From a checkpoint of a small mixture-of-experts model trained on Wikipedia: 128 SwiGLU neurons an expert, a variant of SOAP for the experts.
Below are experts of layer 5 (counted from 0) of a mixture-of-experts language model. Rows are named router (the router's row for the expert), gate (a neuron's input weights, with its number), up (a neuron's input weights, with its number), down (a neuron's output weights, with its number) and show model dimensions 0-191. Each number is 50 + 10 x the weight over its row's rms, rounded and kept within 0 to 99.
Before each expert's rows: "mostly gets" lists some tokens that are sent to it at least half of the time; "comes before" lists some tokens at least twice as common just after its tokens as in all text. This comes from a sample of Wikipedia text that the model never trained on. Tokens count by the router's weight.

# expert 19
mostly gets: " they", " he", " September", " December", " January", " November"
comes before: "-", "|", "=", " was", " 18", " is"
router:41 55 57 43 58 47 60 57 60 56 56 53 54 35 51 49 55 54 48 48 72 58 40 58 49 54 71 48 54 42 45 43 52 43 60 62 54 42 35 44 60 61 38 45 34 65 56 57 59 52 33 36 37 55 47 39 34 52 44 65 42 39 40 44 76 37 50 51 52 52 51 50 55 48 64 50 35 52 57 64 49 50 49 64 51 49 58 36 47 57 48 35 38 43 70 33 57 58 42 66 36 39 60 53 58 45 61 41 52 42 64 33 48 32 49 39 64 43 36 49 51 34 48 46 57 50 57 48 61 58 33 62 55 50 61 57 49 55 45 52 49 78 41 33 60 44 27 43 59 42 21 57 60 50 43 53 57 47 41 45 62 43 60 50 35 52 55 49 64 48 59 52 52 46 48 70 53 65 64 50 66 50 59 67 53 42 28 36 52 40 64 44
gate0:49 54 46 60 62 41 39 33 44 37 46 61 38 51 25 57 40 41 56 46 71 49 43 60 59 60 54 39 55 35 49 41 29 60 47 66 51 38 50 50 53 38 43 44 45 39 62 44 66 58 40 48 64 37 51 58 40 67 47 49 48 51 47 41 46 43 42 58 54 47 44 48 44 45 45 63 39 58 55 58 66 59 58 46 49 61 53 72 56 64 46 57 55 48 49 53 61 48 51 61 56 34 38 33 65 63 54 32 35 39 55 54 38 57 57 56 41 68 43 43 49 47 41 59 70 41 66 43 43 37 48 41 53 49 50 40 46 53 51 61 53 38 45 46 53 36 45 53 73 40 51 69 51 54 46 44 55 49 46 54 55 27 56 47 61 44 47 22 34 53 47 46 44 20 58 61 50 53 61 39 46 32 61 46 53 59 64 27 46 47 41 39
up0:36 43 51 42 57 52 48 70 56 42 60 34 60 36 35 56 48 40 43 61 46 55 45 59 37 62 67 64 58 49 51 58 44 58 50 51 58 53 38 42 57 58 46 56 55 39 35 55 22 51 68 56 37 57 62 48 52 38 47 49 48 55 42 43 57 71 43 43 49 42 47 45 45 52 52 60 63 41 40 62 50 63 38 51 54 33 45 40 24 42 42 51 39 54 56 59 42 37 49 44 60 58 44 58 43 59 45 43 45 41 38 31 38 54 56 54 68 24 62 65 43 62 56 46 33 66 43 47 48 64 44 55 47 53 41 48 51 36 43 69 47 49 40 51 38 43 57 47 50 48 39 75 72 44 39 53 42 44 57 48 49 58 49 62 42 54 48 57 62 58 38 52 34 77 47 55 31 64 58 60 54 37 55 65 41 42 57 51 45 39 55 29
down0:54 45 37 41 43 54 49 47 34 26 47 50 57 57 57 57 46 59 32 33 45 60 44 62 79 64 49 48 60 46 48 70 46 45 47 48 49 33 55 69 55 46 40 64 46 56 52 56 49 49 49 50 38 48 46 44 41 54 52 39 58 39 62 44 42 66 45 57 57 62 53 50 61 49 40 59 38 37 29 54 50 21 52 44 38 56 18 47 70 56 54 43 51 49 49 65 50 43 74 45 48 45 47 38 33 51 44 48 46 42 43 46 66 47 57 59 31 57 49 53 46 40 55 28 43 43 42 38 28 48 50 45 43 35 43 57 36 33 63 32 47 55 63 62 58 62 41 37 44 47 50 52 46 43 45 51 41 55 47 42 48 40 53 34 68 62 57 53 60 66 54 53 42 49 54 49 51 70 53 50 62 45 53 65 43 51 45 59 43 49 66 52
gate1:40 57 59 67 47 53 40 41 67 38 44 43 43 62 50 68 59 49 60 39 57 54 39 52 67 42 51 65 55 48 50 49 39 57 46 63 42 49 37 71 51 45 28 64 51 45 43 42 55 45 60 51 45 76 45 38 69 41 63 59 59 52 42 54 76 43 38 56 50 52 63 42 61 57 35 64 62 43 35 52 44 45 54 55 65 56 59 43 60 67 47 49 49 49 55 44 46 38 44 38 73 48 63 45 54 57 55 50 47 44 41 56 56 47 27 41 57 54 62 51 45 48 49 34 60 43 53 62 30 33 42 55 60 58 24 48 28 55 51 44 54 60 36 54 56 34 51 56 45 35 52 49 31 53 44 72 53 33 42 40 49 58 45 54 40 47 44 58 49 40 48 39 53 65 50 35 49 67 42 49 34 37 55 51 44 31 50 53 56 56 53 50
up1:51 48 42 57 35 63 42 43 59 40 24 53 55 49 69 34 45 46 45 43 51 56 30 47 42 50 60 59 40 50 65 48 58 52 54 42 45 60 37 54 51 48 54 44 30 59 59 53 45 40 56 58 47 63 64 46 41 65 46 46 46 55 31 77 60 47 63 41 52 56 48 52 52 52 46 54 53 60 34 43 71 55 59 49 68 54 49 49 52 51 37 44 62 38 43 65 50 54 46 58 43 37 35 42 69 57 40 50 45 39 48 60 49 23 60 44 43 53 69 33 56 69 47 42 56 47 58 62 37 52 55 51 46 60 55 54 63 50 45 56 56 45 44 56 44 43 55 45 38 64 59 32 45 31 67 41 48 53 56 63 39 38 53 32 39 61 58 60 62 65 46 55 60 41 46 45 42 41 66 58 54 38 35 58 52 57 61 56 41 80 36 38
down1:24 49 47 52 47 66 39 61 69 50 50 60 75 53 29 44 58 43 52 51 62 39 61 49 48 45 64 42 58 65 63 51 60 39 70 41 46 64 43 44 51 24 47 43 42 54 60 48 69 34 49 68 61 48 55 58 42 58 37 49 44 57 44 58 51 45 63 33 57 51 41 55 31 41 53 52 50 45 34 53 51 54 62 50 37 61 37 30 52 49 56 34 60 58 55 50 49 54 46 62 31 44 39 40 44 59 43 32 50 58 37 53 51 59 56 50 58 47 40 63 33 48 59 75 42 52 61 37 47 49 40 59 48 45 51 47 54 42 59 57 50 46 50 68 66 45 67 59 51 65 43 55 44 36 49 39 48 47 68 56 60 53 35 46 34 63 55 65 52 56 53 51 65 36 61 47 63 37 58 44 60 53 47 42 60 43 55 34 50 49 54 35
gate2:48 49 51 66 53 51 42 64 53 51 45 41 59 60 67 21 51 49 44 62 53 52 51 54 47 62 47 64 56 51 51 49 48 47 52 54 52 51 39 69 23 42 50 73 59 62 55 47 41 38 38 39 53 51 60 36 53 75 42 49 46 53 45 57 61 47 50 32 55 47 65 33 45 54 54 46 51 62 38 41 67 48 49 63 58 58 56 52 60 34 57 48 61 47 54 49 49 43 58 52 43 54 44 33 45 43 32 65 39 56 60 44 46 35 50 64 72 48 32 47 53 50 49 39 50 58 51 57 46 48 41 63 37 26 41 55 50 60 31 54 16 64 42 63 37 60 49 46 55 38 44 55 58 36 50 58 50 59 59 49 69 52 39 42 55 70 56 42 54 49 54 46 46 38 37 68 65 59 67 51 45 59 56 57 32 50 53 55 47 46 51 64
up2:56 52 62 35 42 39 44 62 50 49 60 60 45 39 36 64 43 37 49 47 72 71 17 53 51 56 49 45 45 51 55 60 54 62 46 51 40 50 49 50 46 64 51 67 47 51 51 68 41 62 53 45 55 45 68 38 62 72 44 56 40 52 49 40 46 59 58 55 41 63 55 63 53 58 30 53 53 40 37 64 83 51 46 53 42 56 61 35 56 54 65 60 52 49 48 61 42 55 50 53 53 58 44 37 50 45 38 53 44 58 58 57 36 43 45 47 46 57 43 52 41 70 50 55 48 65 54 46 45 48 55 58 51 54 47 41 40 58 39 40 35 22 36 43 43 80 63 50 44 43 35 37 56 66 37 48 69 66 58 42 49 37 53 39 61 55 38 54 55 37 59 47 73 51 50 42 63 51 62 41 47 45 41 52 44 44 56 56 44 58 45 54
down2:64 41 69 37 55 48 53 34 41 40 63 39 40 40 42 54 45 39 54 28 59 57 48 48 47 49 37 30 73 46 57 48 59 45 54 44 46 43 55 72 41 51 32 39 57 62 51 53 46 66 50 34 61 37 54 54 41 46 48 61 60 49 45 46 46 61 44 47 41 48 42 41 43 69 65 40 37 52 50 53 39 49 52 53 51 35 42 61 51 48 40 45 46 55 55 54 47 31 67 60 49 51 40 62 42 54 70 38 52 38 44 53 50 60 45 54 35 43 47 63 46 37 46 50 37 41 43 45 62 38 47 57 53 52 59 56 50 56 61 31 71 33 43 41 55 29 47 47 37 52 54 53 33 62 43 47 52 46 31 65 62 46 65 50 44 49 52 43 58 29 52 44 36 43 53 29 44 32 19 43 50 64 41 43 46 46 67 45 48 36 55 59

# expert 9
mostly gets: " 22", " 12", " 13", " born", " 26", " 25"
comes before: " |", ":", ".", "–", "0", ";"
router:63 45 45 36 42 69 53 38 45 53 54 64 68 65 56 38 57 51 54 39 55 48 38 51 59 51 68 45 55 33 44 48 35 37 54 43 56 44 70 44 47 42 41 38 48 59 56 45 44 42 63 44 46 50 41 51 50 45 47 43 61 47 68 52 53 40 32 61 43 34 63 56 44 64 55 56 36 43 43 63 76 39 27 49 38 46 46 43 60 72 69 53 59 44 62 45 52 55 49 50 38 43 48 56 47 38 57 55 42 28 54 45 56 39 47 41 63 42 32 54 39 54 52 63 41 45 45 48 35 57 38 73 38 50 39 44 59 37 40 57 54 43 36 53 57 45 52 37 39 57 51 59 53 52 42 45 51 36 42 31 41 61 63 43 45 39 55 42 47 59 66 46 58 50 58 72 71 54 53 56 56 28 59 49 49 52 34 62 41 38 58 54
gate0:93 63 45 63 58 61 61 46 51 48 49 43 48 30 64 36 50 57 39 47 48 62 55 44 57 62 54 41 53 65 44 56 42 37 56 48 51 56 57 38 31 55 51 60 53 51 42 49 36 35 65 50 59 63 32 49 46 52 39 52 50 56 60 60 42 47 44 51 53 43 41 57 48 60 53 57 44 52 32 49 50 41 36 55 54 56 32 59 44 45 47 44 50 52 56 52 51 66 45 44 61 59 56 63 31 53 39 76 52 47 64 40 57 58 51 42 34 37 38 55 37 39 39 48 51 51 49 54 63 64 53 56 39 55 41 48 58 53 54 52 63 30 36 68 59 51 47 43 50 46 57 73 38 54 49 58 55 61 42 42 45 53 31 61 29 47 77 50 40 56 63 44 57 52 35 51 51 33 52 50 40 67 61 47 47 65 41 60 41 56 44 35
up0:69 41 39 32 52 48 40 45 44 44 55 35 71 37 42 51 51 47 41 66 50 53 50 56 37 50 33 47 47 52 47 49 44 58 68 50 80 52 28 66 49 53 52 64 50 35 46 56 55 57 57 49 54 63 46 59 45 64 51 64 31 54 54 51 38 56 33 55 57 42 58 49 63 43 57 50 67 45 61 61 58 43 39 65 51 51 37 30 56 46 46 60 67 37 42 44 64 63 54 57 71 51 41 62 64 52 63 39 57 57 60 45 44 38 78 55 69 57 46 45 49 45 56 46 55 55 63 57 61 47 52 43 42 47 47 66 36 55 44 64 46 43 44 63 66 43 52 67 52 45 37 49 47 45 63 74 45 48 35 44 62 51 53 62 46 48 46 70 54 40 49 49 42 39 51 43 34 57 61 59 48 46 51 39 44 56 48 39 25 43 44 47
down0:52 63 43 38 51 27 62 44 50 42 65 47 48 57 47 24 47 51 42 44 48 50 63 57 37 47 33 79 56 57 62 57 48 61 56 40 60 42 56 40 51 62 53 51 50 31 29 48 37 51 54 50 39 64 54 49 47 55 50 62 58 56 61 50 53 51 49 50 77 53 46 56 51 49 36 67 55 39 44 64 27 58 52 46 50 45 45 53 51 42 31 46 46 65 46 48 65 50 68 53 45 53 46 58 63 44 37 52 50 49 49 49 50 54 34 46 52 30 46 64 44 51 52 54 53 54 36 70 31 39 55 28 39 39 61 59 40 42 47 45 50 39 48 40 65 36 52 35 55 49 47 48 47 52 40 47 48 52 41 47 76 46 47 47 46 30 57 44 48 59 62 59 32 38 54 69 49 55 38 47 30 46 52 66 39 62 66 51 56 51 73 45
gate1:59 56 47 35 33 60 52 61 36 42 49 54 40 56 60 29 61 42 62 32 57 57 43 35 48 55 60 39 33 40 43 46 57 21 41 47 36 62 47 45 63 51 43 36 59 36 51 42 40 35 68 45 52 54 50 61 62 49 33 41 51 32 46 40 43 47 63 51 28 73 47 59 34 51 68 50 47 54 56 46 61 28 45 48 34 50 55 29 51 48 39 46 55 55 40 60 34 51 40 41 58 46 46 50 46 47 64 42 47 44 50 49 44 46 45 59 46 40 65 51 70 54 71 71 55 40 41 60 45 53 52 51 52 45 42 71 38 47 44 56 53 57 39 48 58 33 42 32 54 52 45 51 40 48 38 48 68 50 44 55 47 39 40 41 51 50 58 35 37 63 59 56 59 50 69 60 55 47 46 50 44 37 43 53 36 46 40 62 60 49 56 42
up1:45 45 68 62 58 56 44 46 39 52 56 49 51 36 70 50 61 38 57 51 56 57 60 54 45 52 47 43 69 52 45 63 46 49 45 45 53 47 40 51 66 43 60 55 37 44 60 58 62 46 37 48 56 46 48 46 51 45 48 44 38 41 54 45 55 50 54 54 51 33 63 48 26 44 57 54 59 52 61 56 54 72 42 43 45 57 36 49 55 67 41 55 54 32 44 51 35 33 47 39 49 37 46 53 44 53 63 56 42 55 52 30 55 51 35 62 49 45 58 50 54 59 51 39 74 56 62 70 24 64 45 60 61 49 40 33 29 52 45 43 63 49 50 59 56 47 55 37 64 39 58 60 51 57 61 35 41 40 40 28 73 36 51 40 38 35 56 71 42 41 58 65 40 49 35 53 38 44 46 64 39 43 39 33 50 50 48 66 51 63 52 33
down1:68 30 56 47 59 47 49 56 50 56 45 54 62 69 53 42 43 52 67 52 57 47 39 50 71 36 49 50 55 35 61 50 59 50 58 41 54 40 50 59 63 25 41 40 52 50 51 43 45 40 58 43 63 37 55 38 38 59 46 41 41 52 51 58 53 48 45 36 61 69 57 57 38 67 60 38 37 61 53 66 53 42 51 53 78 63 44 56 62 54 46 49 45 63 55 43 61 46 54 56 31 73 44 61 66 39 52 39 48 49 58 37 51 43 60 39 66 45 44 42 50 69 51 40 58 32 62 43 22 56 44 62 43 57 65 45 65 45 48 48 40 42 60 43 58 33 53 67 41 56 40 53 59 49 44 50 41 42 52 40 36 39 58 38 44 63 56 59 62 51 54 46 57 65 39 33 73 52 58 49 56 49 49 43 63 43 36 37 47 50 51 52
gate2:43 55 60 46 55 43 43 61 30 53 55 55 49 70 31 41 41 60 66 45 47 48 60 56 46 52 52 66 54 48 41 58 51 51 36 24 67 45 49 35 51 52 39 68 52 57 29 32 50 68 47 47 56 67 57 51 48 44 51 61 55 55 47 57 70 62 54 39 45 72 50 41 52 57 50 52 42 52 48 60 59 56 42 58 78 50 31 53 45 64 54 51 37 64 51 43 36 35 46 72 53 52 46 44 49 47 52 49 64 59 74 47 43 46 44 48 59 57 46 54 45 28 44 37 55 42 56 41 45 37 45 54 51 53 51 54 39 62 51 42 49 52 61 51 35 57 53 44 57 52 46 51 50 55 33 55 66 44 59 76 37 32 55 62 52 39 47 50 46 30 56 51 55 35 38 78 45 45 51 34 31 42 48 59 47 42 43 54 45 63 57 49
up2:60 48 59 39 51 44 37 36 51 50 30 48 40 28 33 57 62 43 57 44 53 29 44 53 55 63 57 46 40 50 39 44 42 42 50 47 68 55 49 58 42 42 45 58 43 54 57 54 39 60 57 57 52 59 42 60 50 65 59 51 64 31 56 54 56 47 58 31 34 59 45 51 35 33 63 34 77 52 49 65 48 47 53 37 44 43 52 53 40 63 43 70 55 65 63 45 33 30 47 62 55 59 57 54 34 60 50 67 54 53 27 46 46 54 55 55 62 49 58 36 52 43 36 52 43 50 49 59 56 43 46 44 37 59 45 59 69 56 35 48 50 41 37 37 48 70 51 57 55 45 55 49 51 55 54 51 52 34 45 79 50 52 43 31 55 58 61 42 60 63 37 48 57 60 31 55 45 56 72 65 53 50 45 50 54 43 38 38 58 54 57 56
down2:44 47 38 52 43 47 42 49 45 51 37 50 60 50 45 54 48 55 54 58 51 43 34 51 57 39 39 50 35 67 50 55 46 60 69 33 37 39 29 68 56 55 47 53 38 43 55 45 42 54 41 46 54 55 46 49 52 52 50 45 40 58 43 56 41 55 45 53 54 27 57 63 39 51 42 41 56 44 35 28 37 45 58 75 51 54 48 53 37 39 59 52 55 37 50 47 61 35 54 54 68 59 39 50 36 66 59 33 43 78 41 49 75 51 64 46 46 60 39 49 40 56 59 62 42 58 40 36 46 68 34 52 65 32 64 43 45 46 53 45 64 52 51 62 44 53 56 40 42 29 60 30 40 68 49 37 49 43 49 62 56 47 55 38 55 44 50 56 56 48 51 36 40 43 34 50 61 39 36 46 47 53 41 27 36 63 52 35 43 51 46 48

# expert 21
mostly gets: "\n\n", "=", "See", ".", "\n", " ="
comes before: "=", "\n\n", "-", " The", "The", " In"
router:49 61 50 53 62 40 44 49 59 48 57 60 62 63 52 43 46 49 40 51 57 52 42 63 39 51 41 40 48 52 37 49 55 34 59 56 68 45 60 48 54 52 44 41 46 47 49 54 44 71 40 57 52 54 60 67 47 45 54 41 65 35 41 52 54 67 44 53 54 59 35 63 74 47 55 52 38 46 77 59 57 28 46 54 54 41 42 55 46 28 43 37 29 50 81 52 49 51 36 51 49 32 66 51 49 48 50 48 39 26 50 50 64 45 38 41 62 42 50 54 44 46 52 43 37 22 59 58 42 46 58 62 44 28 62 38 45 43 51 55 46 54 50 56 64 53 44 50 55 62 47 68 55 67 46 50 51 62 41 51 45 53 53 59 58 46 53 23 54 74 69 52 54 49 26 60 57 52 58 57 48 42 55 59 45 47 41 48 59 57 63 52
gate0:51 42 53 45 55 54 37 48 60 55 52 40 50 74 52 53 52 65 55 28 54 63 36 67 47 42 42 43 27 39 55 58 62 54 76 37 51 62 40 37 44 38 45 40 57 52 67 49 47 55 35 50 47 60 50 65 66 42 63 53 48 51 59 72 48 44 54 35 61 53 52 52 64 36 40 49 43 44 43 50 54 43 51 48 52 39 60 50 45 30 59 36 46 63 42 40 52 53 47 60 54 26 68 51 57 44 46 38 55 36 55 58 46 39 38 36 61 64 44 56 43 54 82 43 35 55 50 25 54 51 61 54 38 46 60 68 60 37 68 47 45 52 42 34 71 62 49 62 43 72 54 46 54 49 43 53 45 59 52 56 34 51 47 32 43 56 36 48 43 56 71 56 49 43 52 56 49 54 41 52 52 54 44 56 41 46 54 47 59 56 52 57
up0:63 58 30 51 32 57 63 44 61 31 38 55 42 55 55 60 48 34 36 46 48 66 39 37 44 50 54 53 55 49 51 46 54 39 28 43 48 55 28 50 45 39 45 59 60 44 52 55 46 41 44 45 51 51 52 44 46 41 41 46 54 36 37 62 42 53 45 55 46 45 64 43 48 57 59 54 52 40 55 52 46 63 30 48 57 58 47 48 44 63 37 64 59 68 74 75 60 50 49 45 50 47 46 35 46 42 59 67 54 59 71 45 69 46 61 59 59 50 40 57 45 55 49 49 63 43 40 39 53 62 22 57 57 61 54 50 36 67 35 58 42 50 56 65 51 53 48 52 56 33 55 37 62 59 35 66 48 54 45 48 58 46 52 41 56 61 52 52 47 27 34 60 55 50 52 42 69 55 40 43 57 59 47 17 49 50 42 67 44 59 56 43
down0:39 63 31 62 59 66 45 50 49 55 53 56 56 60 47 52 44 52 47 51 50 54 43 48 50 51 36 55 64 37 40 45 60 28 36 55 58 54 56 28 45 50 51 28 53 61 57 43 33 51 51 50 42 54 38 50 55 42 61 63 47 42 39 55 47 48 36 54 59 40 70 53 57 64 57 34 48 54 37 65 50 61 58 60 53 52 53 51 58 52 59 30 49 60 56 44 72 44 68 48 36 36 60 53 52 33 39 50 46 33 45 59 57 42 65 47 52 46 42 48 58 35 56 42 49 44 48 47 69 52 35 41 56 38 43 57 51 25 65 51 53 52 49 58 55 60 55 52 49 43 58 44 72 45 51 45 50 38 58 45 65 42 45 34 47 55 56 31 46 56 58 29 65 32 46 27 47 55 39 66 49 49 57 75 70 52 43 60 66 36 46 37
gate1:53 40 39 38 44 56 64 54 47 57 59 57 49 29 57 45 53 59 61 40 48 63 56 52 48 57 62 39 41 56 58 61 52 51 44 61 53 56 65 29 42 48 45 39 64 67 50 38 40 61 55 50 30 48 48 44 68 67 71 36 45 42 46 61 33 45 50 62 47 63 23 60 52 60 54 51 46 60 52 45 60 39 52 33 32 55 67 61 27 33 52 50 47 68 48 56 43 63 40 46 56 49 40 37 64 58 50 52 48 54 37 55 62 31 33 44 52 47 53 58 44 38 41 45 27 55 45 47 68 49 46 63 35 58 63 41 48 62 43 58 70 49 38 44 47 46 58 48 56 62 65 41 54 67 45 59 53 34 56 51 50 56 44 44 46 49 53 35 52 59 49 54 47 69 42 54 43 59 46 40 54 42 38 56 39 56 51 44 68 34 58 35
up1:48 74 47 47 40 49 61 62 64 53 61 68 47 34 63 39 58 50 49 65 50 50 61 62 40 42 58 61 48 49 57 64 60 42 41 63 45 58 35 45 54 50 40 44 60 51 50 53 61 49 62 61 45 38 50 64 38 44 44 58 52 40 15 64 41 53 43 58 49 48 29 56 62 46 55 58 55 41 25 72 56 66 56 29 36 60 50 59 38 49 59 58 72 39 61 43 60 27 47 53 56 56 50 71 40 56 49 52 54 46 46 57 40 35 44 44 51 40 51 32 42 36 36 52 34 33 34 49 50 63 28 54 45 48 63 54 53 53 39 48 58 60 45 51 52 53 43 67 41 52 49 41 60 36 49 54 57 53 52 48 45 47 29 54 59 45 56 38 45 41 39 57 29 48 53 37 57 46 57 67 60 50 41 51 55 49 46 43 51 40 46 45
down1:59 52 54 54 52 51 56 69 51 35 57 42 60 52 23 58 38 64 36 48 36 46 52 64 50 50 62 62 44 54 56 61 53 66 34 51 50 43 62 58 42 41 45 50 52 36 50 57 55 39 51 52 58 39 38 52 33 52 33 55 40 41 67 58 56 64 59 36 61 51 61 47 66 38 63 55 87 47 51 55 44 45 44 37 42 58 39 47 58 47 43 40 51 53 54 49 66 60 55 44 44 41 58 53 41 45 52 60 35 65 44 53 57 41 59 39 60 66 62 52 56 65 58 41 51 51 61 60 68 47 68 41 53 47 53 40 51 73 63 48 51 49 48 47 38 47 73 48 66 49 56 34 30 58 68 43 51 38 41 44 37 59 29 63 68 48 41 61 45 41 45 59 49 49 34 41 62 52 49 60 49 55 55 46 40 60 56 64 39 57 49 55
gate2:60 44 30 43 54 54 60 60 33 63 38 38 62 57 53 44 60 50 39 40 46 50 34 35 71 57 39 46 52 54 49 52 51 45 45 70 53 23 51 60 61 52 38 36 53 47 46 51 46 46 46 43 60 53 53 63 61 32 53 53 47 32 46 34 26 43 34 38 45 73 52 45 42 61 61 37 57 37 27 53 53 37 47 49 45 60 57 36 58 36 52 44 51 47 54 59 61 57 43 39 47 59 37 38 41 54 48 30 39 47 60 52 54 46 51 37 33 49 49 52 50 53 47 46 42 53 52 30 55 54 53 44 34 77 60 60 59 42 42 51 70 66 39 60 43 48 40 33 46 38 58 58 50 55 69 68 49 48 45 62 44 45 52 31 62 47 47 57 57 45 37 72 48 53 42 43 46 59 45 62 40 56 43 46 44 51 57 67 44 57 40 43
up2:55 65 61 52 67 28 47 52 52 43 47 44 39 56 56 49 40 61 52 47 45 64 55 59 37 54 55 47 57 53 43 47 22 53 51 57 52 69 67 49 35 49 37 33 42 51 53 55 46 28 65 53 55 65 52 35 53 38 50 52 47 52 53 22 62 53 52 55 61 55 34 52 52 41 60 55 50 40 51 48 43 47 37 27 42 52 37 50 28 36 47 47 44 42 53 49 39 43 31 55 61 48 41 51 50 53 51 43 30 54 65 55 54 48 61 67 44 65 66 44 40 66 59 61 59 45 44 52 34 60 43 58 50 44 42 63 42 51 45 44 37 55 56 51 46 41 55 55 50 23 43 59 53 51 46 51 32 53 57 74 39 29 57 47 48 49 65 44 46 62 32 65 60 42 51 57 39 56 54 45 50 49 46 56 60 80 50 31 41 49 50 49
down2:40 67 43 69 35 57 42 35 44 65 63 43 50 61 52 28 34 48 44 31 60 56 45 42 44 57 54 62 52 56 45 47 51 47 45 44 47 56 67 57 55 58 45 62 41 39 62 53 46 47 47 53 39 44 50 66 55 64 38 58 41 31 53 67 51 69 61 40 60 42 66 59 44 48 62 60 55 62 57 37 41 58 47 39 50 59 69 46 46 40 63 46 38 47 35 44 35 37 46 42 48 43 60 53 53 49 48 41 26 42 48 55 61 64 47 55 46 51 56 46 44 42 53 54 44 35 68 65 50 42 55 65 65 55 50 53 32 34 55 49 30 50 65 41 41 46 56 68 53 52 37 64 53 62 58 65 48 61 54 47 61 34 65 35 45 52 53 59 64 58 38 43 45 45 68 50 56 65 38 40 37 48 41 46 27 55 56 52 55 31 51 57